python train.py --hidden_act="swiglu" --qk_norm=false --max_seq_len=256
Below are experts of layer 4 (counted from 0) of a mixture-of-experts language model. Rows are named router (the router's row for the expert), down (a neuron's output weights, with its number) and show model dimensions 0-255. Each number is 500 + 25 x the weight over its row's rms, rounded and kept within 0 to 999. Numbers have three digits each.
After each expert's rows: a language model's description of what the expert responds to. This comes from a sample of Wikipedia text that the model never trained on.

# expert 23
router:497492502473535480475494482492510501525465504527511482515529482490509495491501523485455454495507501511508549477539495482525495459545428463497467480502484506466472477487491502533491531508478459491520516453485482478505492512493520489460417494542480511526482469497524483494526484522488508512468477516472473508458474481479485535520533531512516517566519531515531493538503459503506486505485515483516501479469501482499485471531473526543540516532491504493529505491488480478474522465490482516468503533536465494522479500467517513455530511484516524488503447530505509507543517511537512529488521491468514513497526498534509512570533494513452498435522541531503491447518500499491499525515507499551491513501475521498547542547514483480513504521513542489504499471471498517548509477522473
down0:480461498549463514533507463528531492565447511517517496488477526489552515473497515512462471473484517528497519508512536481502554508494463484553522518533505506537493544448491527517507528447488505549536485513464494480465484531518502494513531505491518529491502494522459511495523530522487503528510515501507508486459479500485475524512497508515482523483520469480471470492510482489472492507479522503459532526548475492519492501506482551511469457506467528549513496522501494528525495513475525540487496499523468469517548506484574565508494489492483516514528491511507484513488496462491487508529515536498446534446484518503532497538481471515485527494527504490548506518482451548498491531526496521524504497510513492525535522527537493492532459465522455491502504473507489502503518524512504
What it handles: Time-period nouns. Nouns and adjectives of time or order after the, a, his: year, season, week, time, first, final, last, early, age.

# expert 7
router:501501492501485537487514506507487451485487480517467520506501514474493488478509480514450521500509496518473484535525480448496478526489509537475539460555512471508494526491504488499529547490537513479488492473509500492477475557540481475480502474469490484507528484466525499480499488544525498546515540504476481460508485488512472495534469483509487536509519501461535523532536490485555487520497469478531521516470480503531543540499478519466482502529515528452490525548488496498464496471523513487511500493506493484430551497501499507487546502491474463491474520478565451488508475543445522480479465529520497506490537510452487490489534525496511518526454514514506485474549513502519489504501532535510507523484494470474470488486518495486517482513478481508515452537520496440446494477494471
down0:513457483505520550497525503487506565488493484511525494512507512536528527460476484476484493471475489496512514514537502475527532501505483509468464512507520529484522496508495492440513449507484479485522477513487504470495518496496485551514471541517505513474473510513454529499535491501501548485512528493528499537492498512481480510465541511514510504528473531481510537518539524505469476503436445497490525520522478460458529480512489500512502524511498498493552493503539483527519496522512529515482510457481529503510508480485477491517532519520496562485521550551513475483505527503496454488505539447471517456449484510507509469500529505459472532486507448518508535490496456523448492474499497483498475505513495489551519497496417517460484553519514484500482461514504479493493489478472524
What it handles: Germanic/Nordic name pieces. Inner pieces of German, Scandinavian and Slavic place and personal names, often umlaut letters, such as Darmstadt, Waldbühne, Helsinki, Lagerstätte.

# expert 41
router:509498488495493480463463476471496502469511497533478483482511495500539516522445515527460524492487500505531485517479485499534510526495500484492497475449517546534527520500491495476471478543534516473520531494496554523521457493490473515540509509490525449530518484474489513556479487476537483508462490451481479541524508505453496501539477547509479498481524477449471494512484535507490513530513480517468452517510491509485476545486479526509491493507503519511524522513504528478473519513502481528490554486507497487451518539526477536545543512494459463468498519527554460502474409510505481511519500516519497513492543525517538506472484522501504516499532471501502454523519487473526484507482526501525503493485516461513491473524512476460516450467487532521510489518541521516475491507473467
down0:452492503505514509530523468502516489478496502473478472479463513491488517559538505488530457496506500493539514505503494514470470508508506487484489561494497454450491484483465522500497499498484506480495496535493490501479457470545470510524530488507465493511495514489518510519502483544511515455464481496506490487469471475498503516529481493510503495499499517521515449543533546471476465514500463540502486510469491467522465482436524523481508498454507489475532534528455463507477485530490490517494474531502519505488543464521511523505534477450508446464488508530499506523508493477534494462502510533496533499555481506526510534506521549474535550530484553486517543527496513507479495480430506508484464477479477518482521467478477489495474486474473538488494544499488509478444457537484510
What it handles: Surname initial letters. Capital first letter of a surname or proper name split off after a first name, such as J in Jones, G in Gaiman, H in Hunter.

# expert 29
router:491476485536461512516471486496487504530513526529519523500491507472513503490479497491539486492505505484527574486540457516475516474469526476514465532461478545527455514486512513487474519471472444504487522522483485508543487493513461498483504476477506538468500470519492513537482533507529499493550506500499494510502507513514531483496481488496502533494478481483498516535506489508520528453447471455496493510472448480474507509458527443502495520508511514547473524486491464528448533504532469508482509468521476549480487525474513506515502478486493507485476526506466511511512511487457515553533457447496483484496489519493494555490476486469513516512491512434526521457520481474484509499462520481540541450499474456484476471495493541507462489566470502506521517487503474475521505498510479
down0:478487528519459530547490500473506502453505477559504471462536540486494466500495498510493472514524513517468516556494518506481531517488520485451512500511525548496497484492515499486517448526479485499481507484525488472513544509492474531491500460476509476482489502524507492552485525509497505507498493493515523463467483471516529473502443478485452497529509516527465459478520519518537524485506541505471514510517525547492544515465502500509522523479511448500474502477476503479531504488547479511512481486539479545489515478482492515525481479492491464503445482469530551512446541480466472491533470468505532532493515495476534522503425509525533536512474500513471510460482528474509514565501493484499479484500510518543481512501510473484536464522527503498520524500496543501508547527494510
What it handles: Inner word fragments. Short middle pieces of split words, especially it, c, ec, and openers like init, spec, sim: magnitude, politician, litigation, kitchen.

# expert 48
router:495528524538559491474484456521521469500556538477496462540489473534476492527471480505510481495484488517499498527531516497508483475526467502493459547512501497473511462495432509503493471558508529447491488457498548477545497503476512495507464516497560517501505489512491480521500508483488462458525507454526496482483516469483489507533528486466524505534536487516481500537505471480466485496513536522481549470501557480529539532511501495524504489508493499558455512512488445499499462492460505513512513452524505490495470525527494452536515477516503480516474467446503508465523456536487532472493503494477452469515484483501536486511466493500512478515512482479502513491478504498505512447471510493467540505524484517537497497515488519494470482517498487511536525472491476493491496497546481
down0:494429497488530458510480513522498472536494491498511509496475525509462475471454486501532518449468520524539481529460486472451466501487466525497509508501488517500449496499548507450501557511528520480504481472557500492522483522518523503492481517492496520493502520525488506497494562510507501517483481489476487469521455495473526527522480463542473517527501509476529511482496485510484498487511495489519513461511508506524527527511489496472505503474459518546504522507501501516498517531505483464531536446508501517495503531500450474467530504490532551530466495457503475449488555478484533515488503524510538540468527534502499508485524527501550496515519527503476546497497489566520485528479489501512476471493513514535465476488491523478525488513540493499514487514520495473563519553500543
What it handles: Line breaks after headings. Newline tokens ending sentences, list items, and == section heading == lines in wiki markup, such as "Career==" and "Parma.".

# expert 24
router:474464537459510496531496537520489528558474486483502497540502545545488481496520503528486535517512481489488479484518504487524484511472528533490530495534535476498520511510509515501522503493529496534459517536524462478528524474492538506483503511546502466526484485512456493501530508505478496551536457474469523486515546434523533506519487504511448509465481534507474527457523495525461502509522521484520480518503492500469497531461489495488475477484486481470508509498503530505505503471542464498454493532505489477526485482538505498503497470470495480484485501461454493496492526485516476501475497549508559476486506462479527501471499501454494498507533477510453540510503519542519513531503552498470507548522505515492494449486471477517508489494495490510459446496533537442512436503523505
down0:476528495442542497505509489538451492484521495508502502529519495582528536513506466496523493477547505500499422499513531454533502507471571498475470517548518500496515516468482485450503498515522505505465471521470543507535500497508513486510478497502460489485533526509472479489483509490502480493461493438485531520499547486533535491501490468506501520463520486501451451506507518500428487484521520489534465502502498527491501513483474488550500487478537502526501491462457489505486484522478489507500536497508501441521528460471485503484513497486535490492531531470507485493527508473525508488489491525551509538492467477476515532486536470507504465477514482469500504457480511539497511517500485517493491499482510549494481489495514459529471495515482509527485453521538470516496527523460514
What it handles: Person nouns, names, years. Plural person-noun endings (practition-ers, sold-iers), common first names like Robert and George, pronouns they and I, and final year digits.

# expert 16
router:475465538462509497534493536519489528562472486484500500540506544543488477493519501528485533518516484493491478485517505486526482511472527534494530495534534479497519511505508517499523502493529497535462518540524462478528525475487541507482504512544500467526486487514455495502527506503480497548538457473469528487517546435522531507519492502510451506463479533508470527457520493522460502510521519487519482518505493500465497531460487492491475476486487478468505510498506530505501504470540464498458494531501487477527484480539504498499500469471492479483486499462456491497488528485521473498477494547509562477486510464481525500475499504449496496508533480510454538512502518541519514532503554498469505552520509515491493450488471476517506484497495491510462445493534537443515437504524505
down0:510474491520527466498561500482516562511495551507538524543517491510537516524496494498519488487526514510493491485461531519510478516486536488480530522513484469499484476476487521486489547495505505504498505503535486463470514488505488527481489520500520498512539459544499458469454512516485517507494493561485474507489533468523482470505507482473474480476553529493547455447504502468487478548494518450512573486498481473474500481513493478473480450513532469470519494498493491509489523461456486494463490545505492500503490503485499480502479507531473478490515482507475505527471530505517467520524458532500509488485512498530508500488466485504560510483511503450455546472510474466476514496512500553538526469554507516479483504493511473514523519535464504447512505490493473469543482514541470
What it handles: Table separators, coordinates, Street. Pipe separators and line ends in tables, digit pieces inside long coordinates, the word Street after a name, and the article a.

# expert 44
router:486498495518498480505485455538529512541482466483498469490483479540523518492513477506496508526524513513499501521520503524470473472489511522500518468495491484475512455531485535483508476492530452524470490467527505487543519524479494520526524497477526534489453496545457485478512482447501524471513485504474531466489527462539535507465473485521483502507479467528462475524491498481479490538525520522491459472496493494460526544457547518519471462477501456519472468509500492529531497512498483513488539505468523496528455488538505503473494468464537494477516480459522469482555506508469522507504519476523537466523486479465511481479472479475521474514520451495487519481454535531515525535476509484462531502494498524508487449494506470518469460531516490497523452503552488469464489540529523
down0:510507520506499498506491508504498515519546503543511519478485497515490512512482470537477476500532481509531480500504514509468552505559492470485573473490504470491451528511473498483490515443532517524515541484406529508507510496464519478542492507512528521479516518532511528494511438496525524501517511502487495460479526489478497523479493515563538502500492527526514478486504530464496480483547504515490521483474476493482510509505494548526477538535485525471512542481513508473551514482477489509495546500550464484527530469533502516471468554510446509499506549525507545457484479506521516484488542500542527495464515472497523535459518523538513474515504501477512508520529477544506536511482484455497516511482510494478494505499499483507503499508452472505513503532533481491512520531493530
What it handles: Table row endings. Line breaks ending table rows or list lines, mainly the closing bar-plus-newline after headers and separator rows in Wikipedia tables.

# expert 61
router:544479466509459541470480535483508530505513488478476489484487468507515467440519498502557498495507499506533542504497473516497467533521509505499480464468449503524495512467528481500493525534480526475470503516498471465517491515532497535519521513537497481485509503512545482494508529494487495469492502516508463482515490474516516474508465447476531477486450512489555508504516498534496535480522477468517498501500466521502506544476502508506514529498488497496452471487509482503528519463505469504480490462549516504448473506536533504500472532499541477459499533542502512497473537526483500490493497474520450501477530482512490505479518507509504494526525529499549506533533499522496538523525505463527519501507448495476467474457500522427540527567495516487529526535486469497483535497451458
down0:504524510497507502478522523511524472530519480487510498494527517455476510476533536481510558506490522510517494492503487530471498524512491492486490541458514457507519507479508539464496522480512444513518492571515537538499536480476512496505485520464539484488507491496539524538486526507525506514502515488511538467492477480484539491499478482534499513475540466498478467499536488473486563492521524461479521522539545502536506495467523513488483528511489534507502489518468521507515462502505460507523518463512501499516468517463568469534457483500503478467492492507520537507521507508518504581507512500534515484522523508482495527484525508490482526547555513533529511482529557486523536547520530484493490516527485547493450460519460536517553490524506508481510475508499507474526465506480496
What it handles: Consonant pieces c, z. Mid-word consonant pieces c, z, qu, ac inside names and Latin-derived words, such as Quercus, Arizona, Aesculapian, capacity.

# expert 50
router:487496454518479453487520490478511503492471488525485496500475500525519531444510463505527498492514510473476477506536548518471502516484509469548489504504518502522523456473475521507535487522529515502543528495500492543466519489499546491474481475479522485541483515508519527496467501452503559519481502457513503484459504484497529521491493505500519531527480516530474526498526551459481493481527512446496531522505534486515518500485493517524497478439512549557455531513504517427494472442475487512566510458529506492516488491523477498514510489504504491513490538486465524468502512509552540495480489487458509526501509487523455489543470494505532479508486464513476531478501522497471496529465476540480497530480480525525491534532499471511510537512543538496499474511498527496468494519522513
down0:428458455478464484486472536502480511519541493504506497496500453488495529505498481489451537484530557449500539513471474542466477522457484503480456522475487438505501524482451468476497506524456547525493514455500519517534521519515498500527495494495480517532512473451482563452501453533488492510463513518491511462491466485495488501485498525510527491475500505516496508486500483496507517502494494509509510502480470500508443551502558478459498476555511513514516511512484519504477496515511520517511512525457510503496498469518544485485523518476516519489476521522489469485471507518496483448504530490515452473502467474525485462532539465536495492470486509519502488501554507505542537476508506460512487510464535499511513493495493506494524480485476525534532496523453506471526484473514487
What it handles: Colons and semicolons. Semicolons, colons and cell bars separating items in lists, tables and key–value lines, such as Spacecraft:, BPI: Silver;, RR; QF.

# expert 3
router:514542528545528504492494486518552492483464489517511512543492517496479519500492507489440486552493509525512523504547500511534497506519449502498517537481478523490526508493468488473480542524453504538509531489462498516527540524464530525490517509501492525454465565528535483491496479547506488480524510454531505496469492467503497560538545526522552496536546493515466455486511466499487478469487530527460498503517478513458445532521490495459525484547482488471550532487503495485513479464501533463518497527529501486519511457540479533489530509489506525493506456493514509491535519499501477508540483511504511450463491487512506466524488500498507502525474501496493458521515519509554493520523534503504510453500513495507548523519508495491512509470472476504472530508500478473501511522514487
down0:512496469506509559504495480536496482474512505505514465517467506467496485538478517473525468459442456508525484519503498509501495495493524526515499519496463537522487511448537460494481499504511476463513490536504501516471532465504455503468490492509504488531478513539447455505490493530510467513519490516520406488497461479529499492510498515460510503474502490449519512516481501494487461517476455492464502500498499487542515503511501477491482529469440487504498483493496443526530562531475501495485502512469500501459487485534535549506477509505496523516497480489522477538449491522442506497528492511508490508464485552485526485466513522507495525492547524488522486458484474516491466493437474473555499512517464516510514436518522493490485524533478489513533463493495522500498491492490500
What it handles: Infobox field labels. Labels and key words in biography and taxonomy infobox lines, such as Born, Died, Date of birth, age, Genus, Senior career.

# expert 62
router:534497493525532516491473518456498520521505490506507507526509510503538476503436468517465474503483523505533512499488486502510484506514470534463506493464512508487513521490472453519475467534546535438535533504474540494507485487479484492488512467504489449558467475457491510545452508497506473478460472500490488514516501504490532514520499513496500509459497495453492486524508506513487485529467449510441470487497482489505473514492510519497465505539494521475467507506520528481492504496461463518520502474509558489463533506524478532510526479560446456486495531487551459531488456542472479492519492523530497531477484532509524562459495511549487487511508489492511445493507487492523465495518550525513466480491498501502496489495496484490473466455503497506505487492474529528488502494449471
down0:531504478473534494489467501494470506502479550505485493489512516468549496517521520456539519508524499505485482480552498528474489517452516504517488499484513505512528502462485496540494428500502482493525500492501517500522482484481532511454508480505498488500498511501478520501503517526472501527512526534547478531466495504462509534502571528467506472464559551521474498426490509506493493521481523526489505524511490513498447502506520470502481502519485504481477530536477519477493480503487518511453490516479481463503556471484515474509486450531534546466502444500461526511536528499548481529469546517527457502486537490551487490496493515486539493468486519453501515471458505542479518538481476504492445494505503507521506488476491510541520470509487520556514485495530498492524503476481512
What it handles: Capitals opening team names. Capital letter or first piece of a later word in multiword team, company and place names, such as Columbus C-rew, Union P-acific.